Weights of a small mixture-of-experts language model, trained from scratch on English Wikipedia: 13 layers, 3 picks a token.
Below are experts of layer 8 (counted from 0) of a mixture-of-experts language model. Rows are named router (the router's row for the expert) and show model dimensions 256-319. Each number is 128 + 32 x the weight over its row's rms, rounded and kept within 0 to 255. Numbers have three digits each.
After each expert's rows: "raises" lists some tokens whose logits its average output raises strongly, later layers aside. This comes from a sample of Wikipedia text that the model never trained on.

# expert 12
router:131120149130097123152081097139138133084107179084114112126134130124155132098156126201089102104155094130204090111144149125118169154112133131125120120124100096136101145096105171158097123205071126
raises: "ed", "ited", "aged", "ated", "ed a", "ored"

# expert 30
router:084131198146147110088086109134091105027138160064098183084139119090163173068177131147153049130179099064131095118131155139134128128179100084105136129122134118178127114167093152160155133116112166
raises: "The", "In", "A", "Ch", "D", "C"

# expert 5
router:144097176093100138138064090131149116116090168089148167134136135070159157103115107210092131108167076122138105095122129135144118192139131088077125149042154160150078101131086189140119155115100122
raises: ".", "1", " ", "90"

# expert 26
router:036061155102193167109078111152096111116068139090139125121129034057145176128163100172046108108132060055128140072087196125172116174153181133091135145114133154139146129127097166121115124161134138
raises: ".", ",", " | ", " |", ";", ", and"

# expert 32
router:157085104116124099121110081221139087114088154075137122044139109096140125077179138166131107067193084114145106161164118125140118060168155101117069195090108156189108129126130173169102129167118126
raises: "ip", "ons", "je"

# expert 10
router:139062191143106147134109118144158124067082132083129082117140116100184189136163063183123073087152110141171122103105143052094137100147121037095106165136164166146129112079101143157134157119152103
raises: "\n\n", "\n", " This", " The", " In ", " These"

# expert 35
router:089127160118155136092079111184082133103142193082136170000135137130110161109111138182140129137158100163150063077145151115130106170192130067082098172080095162094181136125051119147118124181129168
raises: "026", "024", "025", "014", "023", "010"

# expert 9
router:096109086132133118181152114122092111075133199109203151086126093095163092115090132123123095094161127137142091117165140122119122121168161121090130128094134140156111120114121139086157178228120142
raises: "| ", "For", "|  |", "The", "| The", "\""

# expert 24
router:143095170083103109139101128115119117082115149095130141097138102085161136095171056161101087129179084134150121168088126174115155142175110109099118181082120170134146116088110181110085135171133080
raises: ",", " (", ", "

# expert 33
router:101093175118145148139093137129094151146108175082130132050138131110151146117174133183054080106142099121149106132137143162121123130118136116081099176097111138106126132111101136099140143135107104
raises: "1", "2", "962", "943", "947", "995"

# expert 29
router:129098199121111148169111113152104089087098149097105157103168069089143143130125109172072072083154100114153153089131146130200095173137101097097136114113137187155146097108111118122076107127118103
raises: ") –", "), a", ") |  |", "), which", ") |"

# expert 0
router:092088120121117109148077106175076107155125186031108115059188094089156143149136081185118065099138092129173060120085146126148161168148121160144096172145150138132144175108142196083149173124071120
raises: " (", " and the", "]", "'s", " and a", " was"

# expert 7
router:097092108128124077143074074143143113125079176079118152106130123104168102089156101175118106099156059130184130122132163159110120135119146125095118071119121146135089142123089116112129118144134153
raises: " -", ",", ", ", " in", " –", ", and"

# expert 18
router:160068170115046154138093099159115102075124181093120125124158117092174213147124093184167063086183090131136110144108146097140145151144098079032111165100137143132088135115087186122095133111118077
raises: " Only", "\n\n", " These", " This", " Another"

# expert 38
router:069102144123138130142054073140116060107124155102130158053195101109146117101124092146117058107147113127158131139121139159189117110142108060109103183086073109166100113102119192140112117161138063
raises: "en", "ena", "al", "o", "het"